From a checkpoint of a small mixture-of-experts model trained on Wikipedia: vocabulary 32768.
Below are experts of layer 3 (counted from 0) of a mixture-of-experts language model. Rows are named router (the router's row for the expert), down (a neuron's output weights, with its number) and show model dimensions 0-191. Each number is 500 + 50 x the weight over its row's rms, rounded and kept within 0 to 999. Numbers have three digits each.
After each expert's rows: a language model's description of what the expert responds to. This comes from a sample of Wikipedia text that the model never trained on.

# expert 1
router:523548534493544507628535529351520534492453439509425441469603518463523395460535521475498574466408501496473523558455543481423525476506567449501391488492488546469536604595490507357478534478472450537520494503437447501529525490558465549447541516533486466535584526547456480435513544483549424509519485467481495571515460513423489489578563420506591542485420511519482524460518497499551467466439436545525513525498393453510474516474448486472596436362476487522436526639520492425652443514482528621493575447577490514544465545466501532568518449494508544494496541550514499525541482461526523517
down4:389481482470505483549551532489455625486528496482394508485435498598428495539383452577464529437491512507499521428595494396515494414530444525546486493517423534576485474533443467519464618475530528492568503485497554492483348577424496492490598499508572515456498506459407487478420513504524500419541500500623433486529497426512523574430506539458507502526494495530528495467480591500480495534483472616555507533507513530520579495642498569459489516528372445421508479495472500420471501535441511501606566452466464508447465424385493502485482476506537513457486491516401511486478467535487417506
down5:425538574498482536495425467543458472417493528434500522485508448472452509517467474504544460562471576512506513508464452490507486521507613511414508486519561541673535444551483539546434504528442498488589454503430428429509558502525433524390474501432574435625521399504526504555443537553428568452508484458521636511510456561544510497385476541529491480530493496512493495440455448420568505489498494450421454419472525468568435496513456484444419417397379497532534552499505473507394471464601527524468530520530534463405473453515541526480526481466468424466479462470502436513467543577591515448
down6:486510499507475517498411503501603556454447404501456498492507475497505407491629470491464438503568373499528597486417501504463459499523442541615540577588439487504464485510538462478505433506529448495512422478484419570522508487510500466497481451508493489470456466456388400531500515538552489452467497495420630570563450569489623461485504493531497417475492438485500538512514479488540541558508532529504432611660488554568536513500528378518496509477536526495491462392495462471416494471502481421515431574469587496391471597494483454512584436521453471530520532412535526477530446476501477517
down7:548552571532482592477563520511486453506570470540583501498513576432539527580481524441458442440461495516483478610494460600506605408540496526477452457672570566544501476497460496518565453559512474571512523508380528541506534590501514476503538483459474431534509477385582467519518429485468492341477500513516512441505447501522484445495483477448510503443528550394481500500510519479358497442490499494483495534505466490542388369480533469504498477508466494490481516481499507615517511501514585499467560428427430529495476433571507449528596506455575451549486477466521552567490504421530589448
What it handles: Mid-word name fragments. Middle or final pieces of proper names and rare words, mostly places and clubs, such as Comalcal-co, Stran-ra-er, Alexand-ra.

# expert 12
router:518541510494513518469636522442471522587560447503502450452504521613521560566516495575527509522436553528506530446504531431538593432517467527512525497560574425414504555582604505456495538416590501496553460510449545369459500602384418386439549444506373512508518561482392535479577508495474549554511463484482533456494471561528498508520569451477583448487402514570511527511543551513511472466588541532480446463474522548526514443465436586466495523513523534577593617473520544499540534480520540470527588428518497460533440484523485503534539478540555588528523475519540542442556492434538513503
down14:497449576499498553484494428588407451511540497476603498519508509483506521409576558500501653452508461496464571528594570530483555527531463568514554459454607469509533510475482488487387475578514470595488533504542499496461467548591465533586550519575501477481505490410439527471516501453527462534491449433497495482460437501648558639519412502581506442449521401519391569479470509503466484485566519484478593530526513510513578444537474410491499516485508435443499525486421537498345469444562556499514492457480430528501469534587461465462518460459454502508400583497516488483514522440500530508
down15:503543630515517471504474510505510382442512425499549495510469499502548477462522475488497442506471413518539458409468426465533530462481460517509466611577521531488416328602522448506524476441529559515490520514443500423516539526491628493533523468456457500474485567422536475382453544467524511435474526503536546487421452430541634491471506573482502520498540519532491502507479520501503440493524560642559547461453477525578504426516537622567528523531540385447542490512528499490507524428439497474496472432522617465501407454518502504532503529522610419479505566455483502557613471510578493522
down16:466466586504550498442492466491545516500451475473499497543457487582520515434421503531512531507518485500501471521513548604501530497460495490580558558467492525422443479589525618497421520473515410517446465581479448532382437553569549537543490536536477522469483431519483463513500478474492460492493414495490520490590505540497500624451446519485514561499495581513520516482513351530443520546545457529509461501444494415545468515485503537506505428458544476496607557433533493567546507570563444472522500438521492511361559517338708503573494442529521482534526484513504518555469441405617505496
down17:482513413490502553513471526573489559433509505523486476477508495450465513563495503513514472511496574501354497484444536544518522431504466518482494669572514494495459511506500461497533419531427513464456519390552574594528490613499488476502458486541412525479501478506480533465434503479557501425512458498525551411513508512602512350445469467499488474454484530519503511576580496549437442533581497496525540446491451523459474492480541497508501534473489510555481449483476476502504468525291551529373468516449665477423482628444531547518548431497517472626499528474553556551515553455524496497
What it handles: Intra-word punctuation. Hyphens, dashes, apostrophes, slashes and plus signs joined inside compounds or numbers: ad-hoc, drive-through, 2n+1, Oke-Ila.

# expert 8
router:506465466477478521542629470499544504485489562465519427409601464492497559580443498581472476549506532484486515514477471402467508451581563413497422437458422504484469508436530490490503383499437449448495542511470581379485481461472476475480489551508454553405487592525457596549648499629557507464485435476560488514464583439569494475457623510488477557469490519467394473540578517400487538471473498464525441392487445535470521543473534555442490539487491488503503421496447598550528454465512518523538516536441479480494578521526445519532544493437586534499514532478506397416515481566450500449
down10:503489450603460487488396440612497586463506476548473396493590404510499442445506452499503518466578489512441476552490495548505525463601493412415508522497513502539515505487519438459448540467459624503634495504543492448470500488526541516465446539556447465604467526490519435527486542532543423489578488558457551461511468464441403530515500471598487497523596450469536485486612489601490505462479503504524519460459481446436538464444516573469509525522471426538549519409459498601522419434531586513471477409513460555548498497452525393537524495518361549410438584474500519500578491497428482482
down11:554517489500542584496481554419463459541501541497422528546502377515432517502574510411612548499519536516497492503539513494522503480488460530454532567524491494589511470493587626435495500488422500563482509666483503474393503518584544528505488481447474504572366493515501425530500521455526409636552533495458533491498501532474597466458561530466490518479429500527528455424492508466550515431438501538467490544476493462528490481500504529509538604487468465579510472554342515519531493442490495452472536535469557510489490417561534483558473529518416490434617514445591436489434487499638420501
down12:477547479540439469579469537509524516481431352519585418502484491526546562535515533425478518542546480459540559491664532502536452543495599473502495482548684528503548513631549526547539474493527504555515507409552483542487436523421504571504462505522505527453520502488507484574482519518501573498430511407420488467526458412512516600487519496535484485483545516510591594472486616467514503413601489405445495555537536400499533430488573495544533502493477521528438557515492517507543476502501501531530459395490501542427587361510571569502464536494447466534479570514534419485498463488506524482
down13:529503495572468537462525500488523518548492511468495529461551479485429583447585427400444476576486529573414511522391448504470515551463485471469508525528532438461410518487599498497572599543466539426535490370497474408600428552546479516538508531515471455543435559458535459553467525539543440536448491474523563435507500485494544463510510602498480536476565541469521510487416544534482401502563512553565517523553472560484473478479356552523465683445511477449424491499450343599588466490522448502511413501528517511455500501446571440470511541448486505478517545433499506500511554424501549474
What it handles: Prepositions and event verbs. Prepositions and conjunctions after narrative verbs (left on, went on, in, at, during, when), plus reporting or action verbs like serves, recounted.

# expert 2
router:438490498473392496528549518352522525531512520545497449420477568555473531445522541508479514533414578573522341538473518428439509452485521422522535448516551635429527516468548464423439541451561444563449497532462479483557505538480486424441540507491504502441495466522527571494472480444554505568644515477487466448505472522481458479505428594424523508504401467502497489487520581502395537515505533606463505486535476502478527434599587468517529444521424433459519559452485484566493567557439499586520587495452521523413526399477444524525545522482499623453428446477478510489559540521510507474
down14:495501488462490465523494489555571520539490480519549493619500507446588490513537522538407485491508499446501474545493528496556484511499465597466511416482560537499395437483497481491518602481481438504587468568528510517442470513621504458499486470556520456488517478500513396582544497550488494582510600492562524526402478508360412458507513519660448517562505494391433486532458513486497483515601559600525487579487499448478628456566552504476446458546607500561447588485541543489549448411543511450511497501431500455437561507465442445502505599500459579485387477556512503586475486539490502530
down15:468551518611471491447501508586447536431390553506497481460610479511499515433500510459575483545525431491463564493487458450545512414477411520461438538508542534503490482489492509454563461497477530539471488399454533502438540452544497505641602534540489496568536435522501529539527534471624484502476497481522566448521565492548487492456569475502499413489481512516490480444542501462555524574515494454501357547493373536575448462545617393539516552575555482509482465490500549494457525425504518549398479519442408568483464465570498520572527615492453498552595503487496532569467492455352519484
down16:490471496561496482481521431546566486499514492494513397543382542478549524500537523491452494509491442494492490492508511458490504578496479492432502516453420538529512476543525573484542512461501425491632570522459559507527521555488558525550535486494523495527498471490524493454343518597596400372472589444399574560499520513419542429476510512512387592521571511483509513538474496501475497484513502514472558448474615513391520456554352500546539477481486491530568552550500490444410497489502482487591540494557644507483575398472544496341488520443499555490510542437448556474545505479520513508
down17:514507514470418564515514556483502513457497580479517525510492450537466506541566399505446477431498545472449527393480553490458499396525503537486547509512517510492557493485555469517446524424504474537560526490510498495561466383457496508385448490531470545501510560468492526459524530498519498450478433416505481471544491484450414499503665495530421521464534472501529498594487615520500446515521497478556462588568576599580452460478540481516498530570536574520385504566490497596509487510537509505507592557504473530591510576324647403485537605520544515458520469495539535443428460504569579495
What it handles: Digits inside numbers. Digit chunks inside longer numbers such as coordinates, grid references, decimals and register IDs (SP0055, 19.2%), plus mid-word fragments like inter-face.

# expert 13
router:549441438446498522499685468437478477495450450480515415520518475664555563517542421550444456535564492525486467432514494512519577448503503469540437440539428481404542536440546478465451453482503490512528542479509470425405431490525517413471545524486450556458461568525470554533590455518454583560471492478534365534561618509496611466448550493525523567537447585517467550549549489565479469518511506529474476485489431482510548444484603556488489547504482559446542543581514480578597508500536540477583551468460485533513488488569400544484539572429510571532517475567539480466506517560445534481
down14:386516486369478441441476400500411502518517392513487503530423472530484567486487503452503512540508492446432463492543513491489531600538479569521553523432549486480577488534576452552510436537427484497499561500503515556488517490478417363482539508483544615462509569456505503562441502507496525532409559468502411550360583494484486458354474534501389474504483459558561525395452438499562497511555492465517498544509488565499471532555477516446497530499414532489584448494579457501461471497664635497487529516446432521499533487477495556500560453504454552522515438498519448506512505435452444506
down15:499522519507515519457452421546501616505497475508561542536444368479498496490472515571510422501443546593491438495547542376515409473484509511552476516462502492543524431588555528500497532551481516497560451500531446510516510508530584453471501503572570474504431503509495370341497486585497511567283443504405527502428513560496474479499488449586475448488430487487523504436575505468580424577457505431618511501455550538490548504444475487506524559501494469503499471477502371555450506503436509477531508560546503415453499464496463488506501547489498589538462452419501544478561473501474550598
down16:469520473433545493588552527498499508630570508560498587437503467460536595468433513504425457507489509600507489506538499512585485440431497387397502488455487692466493469533525517389492533479493500532468469602452555353540578531507526435501487445470498503485505499476519497528428600536524553516509513472548506535491442505445452504553474556475436499459454408585484350527538426486489547453531526495508534429555541491489531492497511478566463494498535434498568493446561491465524493481397487468459503460484585459460492494473398519492452565475490503475480517441432475475403459616553474424
down17:428465478498530475579598494515522434491507520472583460568531505416453609477480554592489468466430519512528559563486585503518500454522448529488505568507409481478403489475452482533600443441492498487392554545507507479511505456504597470533496573469401582569490395538618510501482464435509499480515447529480528383510510467519511558526520500401480509675454542480521519550498516554447548524524504447503623489552455542550397486499455544521385433480471485616542522490455462535437441504513455481524494435538422485445390521500482540581546511524530544472463568435546533509538539512495533502
What it handles: Prepositions after nouns. Prepositions linking noun phrases, mostly of, also by, with, for and including, plus table pipe and divider tokens.

# expert 7
router:530473470506482488483554489493503594503496449510388417355509597518515525493523531510457514472500533491513580504380513496498599452499554452605471501525492453435481481525489455446455469460488432498422544451500457499453566591405447525467449531482455482449543503521446525553557508487479462579489551468486479501560447415541449615587574442514519515510514436444509485481426535421471553528452480590570471511441553431464481492529571497494466463339451417475479544461470545511484532565533512499436578452485424494522530481486539407584559505506495528463375549517494487539578416399501525405
down8:475509457520464445605448453490457549508571382477637494394475494610444541494476496415502528523429508480502590445512527549525438544472581485502516493474395495463459577504550508478444456446504486414375505454574380527505514491573440572530511526508543424526518445484510462449522503603453573493488430611506488519462489499491487443524462443438441515526642500526539517515469534480499484585455468505480506540517471501522587559489501539525483459504478496502499530592544482547452492482526401395449496582344500488500490548526473565483480531516427482542484473523534473524535563541418430404
down9:426514510554482524416429454488401489628442426449496596485446542461536535370511440491464464461532565500473499492555549498485486533595495520508499406423473523507506435490472561509487462519621534562429547495534418475518494489538509464495475500550542408517580432494485500430473485531518576543461579532551506539490568592425475515420496513517476521560546434523537493491468547452472496603516516511481469507482591535487517514551495465572422548492501466418396541546490456616513492468446571447490572480478542463430649452514494486450523500393463478480429401553395480432467499498580523515
down10:544486485482524447529441613465483503500481470511469505471550498632418593523590492505459496500546486429459415533498592509508465450449503439519447503451500534550590555509605582498479557488475556430520518510456502410452520483446503647517464484597468440520594513440369498502512376501520550499520505533504401488524526581471420479442548554580491422530532541494448486507512442495511541510468485513545471539527466476421504404451594483471497567521542428568472463415502476569566515466481499495511499493534553524539503518501438491491501550421430641501523514463486482333425537508492465520
down11:447465420508461553420488462548532473517585484469482456480550526465526527578516500497497433576637563537647530490493465513443547609408415486518402509528524614478524474510662548554443487520529567508497470497509571458547446579525472500436503554482481596548513482492452469543493483500544457535522435561529459590486524501403595534526502431454606472457509490536475441503497511483497502453492482444458494571403489609455489446510560466483622475416510565587572498436438499503527478551554537391491548503520484506470524571507448497544458479517505514496506475434473488600496451492541476438
What it handles: Word-final name endings. Final syllables of foreign names and words before a space or closing bracket, plus infobox field labels like Location, Genus, Education.

# expert 3
router:455490485492468512492564604450571545507477571476425467529510559483497459545464487495469567467446487500430485455452560445481477390504439407536465405366493548524536545506466459418468540518500475429490517538552494380493520637409539537582480587457526534549475487544505508609555559557552522533486493466473462524487531500484512504539536448403499495498390624531518509580439541552429589388447474560468515534484527577452524562491518574500545499531503500525452459457503473509519543523575522503554572516555481521465529488541543516415556502449532509459605575474570466580552376543537508448
down0:493385426492510485445530548504449534528493409523475350536531508553472519486512478460312525500552576522523561537651553515496474511489558554451511583439531380440435510460429467497520530455563474528499497576361535530496501483540512447523540485447495469510441471518480547534533548537557471521572495487418496517564489490499484491403463542571586591509575497496553501445498399487507538596497536503490502475557416461521516428415557500477513418497403505478432542505519504523624557474471501502485465391472456472456493495572489518425517557440463601481477501532485500468511562483470477508
down1:539404524530499483551463383514586430481517480471515495513612525500466509490521504474511558501483526499568504478434478492492536494507594495465416576445518468524356511453500358356531507572525526481485534530497457503449470483511459525499465503505489471561517490503489472569586448555562486410500445571499497488391413416606583504497449520449594551468549511543593464506505411487495467505553444401516531571484513555526477610501493425511429451473403484494505576413637419508540496481538462509482492502493447533500451504552491569483540506549458529480490514499473431504389395498487497566
down2:530467500523442516575507483474570523378493514468506512516562488433560543387389490447525444446468550520380545420603482595445491512521486517478530509511440600531535483481539482542424531550533580506514509493530499433505446499522512505470469472389440462547517525500565521485555465485460537499528486482592497433518498500441474517537463530399533544506469460473456462524502562473656503463351525590549497503533515601466518530444556481560523540471411534436496480438460506585545550438503376556531431491505551445502501514425418517478531445494612460425508444613544486488520504529522420533
down3:524505526511506424393481512469496523496419519517559545482581519469565519535508322568448463482450527478459529510496481620479537504546497584474483531504427466533472495413551576503422503489491383583534463489504475541545403529457493578467465595443555497496389480492521524524514469515522453494519455546495499412498460433487530525456453438626567416455497551567530440486484477508496475407402478503488502511506518448516562505501679534532613505526499507530582566471454482494512456577475536403456512570547460609458465451479500422504497543492508531521508514481542496523535501499545636443
What it handles: Name-initial capitals. Capitalized first words of names in tables and sports listings, plus list dashes in taxonomy infoboxes, such as Detroit Red, State, National.

# expert 5
router:426421424475499501513571439498533539529543575488535484504514562504570446531480461559465469570504528522559548483425541506510521548463518499519480449514474525461532487454451499528532498532493548533438480585520490491468477535451476446466512490464482614441517471570554617487523497486393509502478542463508499660499590497516611524542534490507486511408505429439446537516473515479463614590537587529612466382457511502491500505499503478468447403504520449447473508478526505610516537490492490502562467533395539357488589481546446491508459499478536507459385526559531325475468375489507519449
down13:517508526531498506506569497475473520566484526501466473489461390449574561500482443332442503507495362507432546484505479494406389557519517553475494491509458514525512516517597561502426441504557504597547518516512486473534520519589548456570466462510452493513404487507421484460517547349511595429540541540408475424463547553430514550517512518419522499455473560491452504449517500520453547558582515443508551479577591439443550472575420451498527528527497484505571521516519499530490522417509542547526503467573492541540530573536591523557476484494501535571567403368480561521551570537449573504
down14:497554509512533536522478441480597502500470511501569598505497469420532502509397497521504518496467552459476478538606514501506476538492436378537552493527476529497554518499523568500542507480512376491508500419572466503504557445566423559482519416511506511537579519503503479549508522608495601503477475540352439492499599461594592573525488526548630435499488471434505492548461496434526436498467424501508629476503565499558501491500395457428567449498483516490489553544548436427508460470485491419423471557511612493628476570486599479592455504483456397529500526447465517494478487545508496471
down15:556482548448607498465503504548593505463386498499548531525429500538473429509506529495500504462481544494501435419464526483515504456518536334460542585440466561506460531448551475532588447534544499562477463462514541558515492541427546453446495558566489414447527529499500574526492539491575474418453547511471442522533520439496490473509457452505464614481471524517552498558495509544496474566439515513510501510469598533504448590451426500552398416498427506483510536517410435372437437477468495507592500536405555554484466536503439514655474498423491501505517490480556541492379448353482523467
down16:574601531422530486588533503521530539540541446561536332567516510477516456553482527449497400518495578498503463428527463512430563486461510417465468562476540408524475530533568571492499518514492422525658478422474531375541511385498513456530496583539507487504509557559498483495393513507492550444410508484476533548529438501592423524537552501499499395468504524496463498413395450490491467537494505533461476480496491513489528494479527486493426517481443451491519594450427521433435476483503562488496476456532534601596479510496508496505596493497497418578566492483528504477658527465524541424
What it handles: Clause subjects. Pronouns and nouns starting a clause right before its verb, often after commas or relatives, such as it, which, there, He.

# expert 6
router:474555413471449542498569571433483548521487466596491543508531571561589529512585569553493588483526558606461392597461529526359454547514529568519482493565500543480548457591521490499487463454526506543468519507517459485374425490514558499518490565422490523519468545523440553486523446485410545576471490497484438466466496516468544590548504513488428435435411570472449445479525453524489537489548517596508529475427483454468534550521567588525457547520547508523571449577551468652543460517489524489611517437506489557536451484501434451612505429485558490466537452535494472527491538552501554416
down0:589502495516460499502491528493484510550553513482500488483547507513343427441452524509480528294486484602582619481434533481507550541544522601435503437464523467508427561493507456489554469500484471549531440501475502504479570531495493501458461522647499408537503492539485506466491538495493471492515529534516413503472529487489472453569462549520487549514471488507446572406536435488531514486447399481557456505612533481463510509529501552625536559575424461484524499503489528522503389479503440540539495581513595520412393601474537394566422459491408475471583498503485491479547499530531581495
down1:500469514424488442459387547427486497455415536495644479490521461469531435485559536504500453524498478517482512451518505521498524497459489480480490500498532515331484434464475486486492495516591503417487497405382447516516534486511448398493595495543539490503504467446595569473522544498512578503515437520526498582394516617497431399455428579504462508481343463421487524548504492460507611505515488486461511486551505595589384565504543608587508482458512501521488504508490469495474521496474486524418403484493455490545500441501591501554487543522434514525547534532545506500529468364524439480
down2:465454468460486528479389545468506593487533521499640593582458500516507491555497504552390505532533482471539540557533495471477578499559453495484539454421653490554526533512588620542435500460487543495459495439529498407574546522490503526512520444474545430506479458498613409493439496484491535577473601499576550487504525524503498494439503499369531587457519492537495483531546427603423475501500563461490492518473428598498423459471386488449470472533549516507495443488512479417648502405494435529500457579482540501529539547440511503527430489481459505397510451451466508445482489563489503507
down3:508506482594543386518507584455496506499451452451573495509531473338456488493479494453415485502529559513427551451443493516503545525473375483595504477494499411453501521441562509466444550494579540426589485514494552529439519454518479500505422511484500570563528529541572458496547427443569529519507503432593509483517547423466507626543510527484412506504501607532508450586540529513542508484515520576541549417427478515500556370466498507505484513429501536542500442466554459507498480458554576589458499512532468424634521539525488534517494473499513537473410489455551514526318486539433514483
What it handles: Field separators. Separators in tables and infobox lists: pipe cells, colons after field labels (Family:, Webcast:), bullets, dashes, equals signs and semicolons.

# expert 11
router:468547557462539512490657376498561507517560565535434441469421553486500408487466528477461524620594426544436484501465531482532531459624524558469459511474467476417486443455504453480511511508578512514573512501388492477441454475439492415535464535499438478499624528511468511483517515432480506511497458572410490575511466510486492554495609406480564512470452544511536527541548481510437516558553475567446504538476561453433461521560562524497457440461533543502561403569576487487585545576474447499426516454493514451499462529574445609518544532532554460556492455463565449424547430424481486469
down2:581436428501524519417521481489500569572499490590575530582447472528473503496485507548440562420418583432492513509514514498494548661421583494496470590513584505520595508459528499552495497481467543511501332528548576583458533639518502482624525500537471506459514491381530510517569555542642460490485538461506506465558433460551476522478506515483471487475482431446528471461504549493452491493476502587563503508435484511463525514576443471397451460448496410496529533529524497557487463456484485498602464468592548489477432521518497578453398508461514409451466482496496531540509469484497420475
down3:534605483522535532481488533493494536544531472573546456513487523374446507506426514494414522574585508466491481508585433487552482614485495485347568552516501427494458589456501427572500521483562501491506484505445495483512518505538540450570510507501402482512406491453490496494427412454426394487533501485502493528365432455498477515543515524509414514550479538514512475511470507493482557494554397657606498434421617472464403460498515373464462498594574500532540495411513528545605453478491456448423493505520526499464521554580496522543470498511465463524600466495514479501499510462506516554
down4:503589532472406494508535506537460557510561516553416502494470504486533509480501537559433481528515573506512453518495550497574490440619534547415504623452535565441515482556547417591437529565493557545511488476500437624572561440475493500498449458518513520495517484433494554530495525535421501461491435486497498419469464411518457469601638330620496514469502501542486533501507490570447463424576457472504475495497478477561500578471510487500497491422491492427436564470492435503421493466550513502548630604534497555475390631474415524535485492480483500443501514441490522523532430521497489464
down5:514491543543500463477543433480466436505531508473601427388480623431511495536488457551486559594551456494373546387553510478534491505494539500436480431479511558441575508514508445503473584445545369499591428555618496499512493496497687492525505628472574508466558495488522532517465450444539484455490500496516514613571583520509546574498495501527475498460480551478495496515438495568504517534562515502471500502495499486454508531503512321480539469502435574534420449489478470526475478488491375519610474562505576510514487562585523544497424503503473512568479498490473544566518504480492530504
What it handles: Section and category nouns. Heading markers and category nouns in headings and credits, such as ==, Personal life, Music by, Team, film, album.

# expert 4
router:456518513492463625469632479486529566495584573445515388532482489487514438500473522580599477411526449481542517439352505452465479431499532477507515489538503478492630564489564459523437506533577495497545430525501525402404454496508560573519497496476546564508469577524435518530563451500445498557538514443491419488530537565548466566546512432520471499455468508472533616518532512490519543554469512588541395524441466425491505517514492545498543560530453486467604486478598462549590557529528452502535565491540405409471495506549443439595569556466495520421466447568500428518519504548458511511
down0:486593491549471446521447598397453516529507582570626530509447483436552544500431505505475401557499540475506551458505504491481506505486603523386572448492488440433507477490455434505404453479578555543523519505512444506501472422507455481530454558487512495621511633533521508474587490448495496496542482459544435471428499502528477609574489456501459510424564495613486480568506433368560476479493491554531525503533485458497459472512555519497511500558551532485519508563513436542455495555504494419411587514494492484471544633653533556507523367494459501491445488525480532452471498567468467539
down1:540514522543473507504468535549489584563500551562425487497455472589599432524590485513582557543521488435522382429492458472543445492449399544493497502517562501463550488513411485521521496530414561403520600441475537421451532591544580521497464595492504594507463619544474551503380498514495515564475521509476540439481539500478500482502539490506407491410428518443558468497463521444484471485424498394434500499455534457503552466443506676480497516454508474498541515589490494391560530539488510577635518507542535486506550522490433509506487519503499537520565477505563508567617527549504502552
down2:609542561508513447503540552545404534487431550478519504512470518383425509511501520503402528506499499429525564538553579451505447448464520503523463484505530479546502473561546489505478535500474464511520433455477491662603521490494525501469507537591473502628546512565432506548394517505498524398561505511486584458501519429463435556500550461446512472491511489462413423478494484519628485476524469477462494512490465540482531532481556518490561530565465465536610509506433484506381532497532494547478482381607493550496496554500549581525370431622508405562436523484515472474396569561512470495
down3:491525421591462546516530414466531470522471519520513464532510562479483531460614581488496479523484514555483492480465549505501527489499475441525526462494588501419446505499502584568565486478532644482499459519398493473521525641529505498502531509539556471495512454657498497473478491422479489464586500612556526547470565596516460564500560554540445572457504539489501563351506523411581489502569533521496396476509504563560413518503497594497497499521499590473508515461490476367495553388537474481637467561572499396519433518427504478526498449555506536494520453485461500539506524575495521498
What it handles: Determiners and possessives. Articles and possessive determiners opening a noun phrase, mostly after prepositions or at sentence start: the, a, The, his, their, this.

# expert 0
router:484497399449516541515523401517554561442509591522482409503565491543488485505560465510451486481548488483522510514405489459514581541571543524472510529431461510487558552492467414520529559445520525466535486540465532452501539465403463520520493516466397516446567600506471562474575566537424512504459469399497472573479552468518529600545471530500600542490476511473526524575562542521507618606506438552450413531485482487522461572577507534382520501435557596454552432479523565528496582506447441527555500485430500507540486476521495495593518528711593496485456462511536490459517449523458576485
down12:523433554450537367504551427495487409534575522508520442462512480505504609493548445542527532507456462504464507535481449444558658492504462496482512499572465517456498510420477473434466522452449500492526503399488533495535499410476479563504379592452595521525489524477433627498490544557503550486509403507480536581477507438514502423518508457445498435467450501436491570424500601505505571501515400530473490591502551495529425516365475530427440461501398514482499526455466504495516479505571500558479516499493461500503593440502503460547504537500513496531611534510513472552361449406446489610
down13:510479509505518474604529652579439476491481590556495514480543486414516513503528501540437542462623476538484519460615534377531599502461544503496523502569499435467501532498588505543529524497491556524510516580463526457535505514548599610565498500497485549420480500506499595488544555482482586525530462569562518514457529532524502436506504391506502501583515446574609508408493485478487413486499550545490600509520507628514475507537594480375516531481535464480504485476374472471531521532405493568420516398547492442447502541462491476455427466438508480503435476504487519574501495394507520534
down14:563496502538307520545509491402431518489445510502519589472471487526512459490499508463447481479475349573491373496477542486483436492503491509534428569564503425522484502570476417445532355460482470524474503586554590411471561457436504476530460433534516558564494619493479524504411502500428509515586356507464515488501478489516445454539411481622410492496466522506458493519634504500499558512524509519489580449438529481500570489493523533567558470515475486505490512487453571529472441469499524539533491501404500457475519557499520439352483500535481470561495465491503541432495452500482478468
down15:527472499500415517493538498514527661545465458440377539460558499538544499467500520500508427500493560483497440453484514546491508516544499505494521507468539544552492500453419503458499466446498504446554479428485530494593570492535569497444472478505582518420448539506621545532546368495494446431456551500456496437564617633449430449560544535508460496498537400486538417449484548516495496526528431499503484495508505494424548404443606486504421500570473605503589501542534493466589412465570455498535419478500462525387508500539408476503598503525423525537471545463496602418432498530498490487
What it handles: Line breaks, table rows. Line breaks and paragraph breaks ending table rows, infobox lines or headings, plus sentence-final periods and spaced digits like 5 ft.

# expert 15
router:540464518549437537607552457485553507485432467512467448424521599547484452468467479513569541451485514590450471536499474563451575578502425511467488512544535513473473471554506434484543494518580435467519483553544447472469500450446518538528620555505550499491525473558505464573511507453496542579531435468502437518539569487455534524428533461525542463528467417516343506494558481374458472565601521575515449498486543541535451547496579555517584425531491469374483449514586503607406491528647478511416582481546460446460488494501595498549496587540525528489395460525481507501447433466501495504
down0:430570559499543565458510308564523511387484567548570508475510424576490508441493496531515426513458467470526495440507482505485505605510451561500528526415534496524497486557553467509539512394346525509520574513531484583517506557500509532497573472519489399514555404410482458531476534488424464510572459513494563557483485412539496525483554498500497461484486476447503478533565525531492432415456558518502352530446475415493522467386520494545520551529485544516483517537460509502532561489502502509497420499448531541465482643493528486395437513477519548461528615459449535506453530558574459410
down1:519534455526528515527409425698463497514545502381560543482472482434408480527549495540503507502502575502530494569552443404525392463546490478508514441421494575567478496386452574566434435496544538452488448531474505512507485513521542480510492527515529563565501549382461487492545582499500497502514494490452443475406509487586485517597527522475469485485436460486497474443614591459552598602499453429391482495528646563502632500444410525495426480546500497470465535553500500438466494528480512500535499507510453444517502399508529538493495523495503532480436518484511512467592502543476547556
down2:640532543486512493424598472464566499573468567505496500517502487501366409402488445531516474511490506409445533482469464561453516495508433461500445499486565520418514513417506446555484536467509515524508497469416654525527493527493569528518533502551508490448455503406505582512398496438567393486416466481501506534501553547424488469484448530481453518391477591626510440530518571480502487493409505471494481627540599351533471531531402410481476490499461503496378486447501535466593490544490501505500557499502475504505493565495514482505436529494485600542504523515431544499534464453478508468
down3:434461523476588503475473435496446406391453469414461473529499527574482461551502401487424598517610539526492510479504527532448562454501500486532495492551495486524546571483578513497501516514644420424495500515442471530534481534493509423461387497545504500539505496475495508493475506564584476479557465429535519522380469399554543513541517513514520496506529438538453499531485506471408391486495470556518494451498496457513494503494497525506424509440485534512523297503550445496500489661503542434515530472482353515601462512490480597496626497515468507562426580505484500548441479456515499509
What it handles: Word-initial fragments. Opening pieces of split words, often after a hyphen or article, such as Sol, Ge, stor-eyed, blasph-em-ous, team in First-team.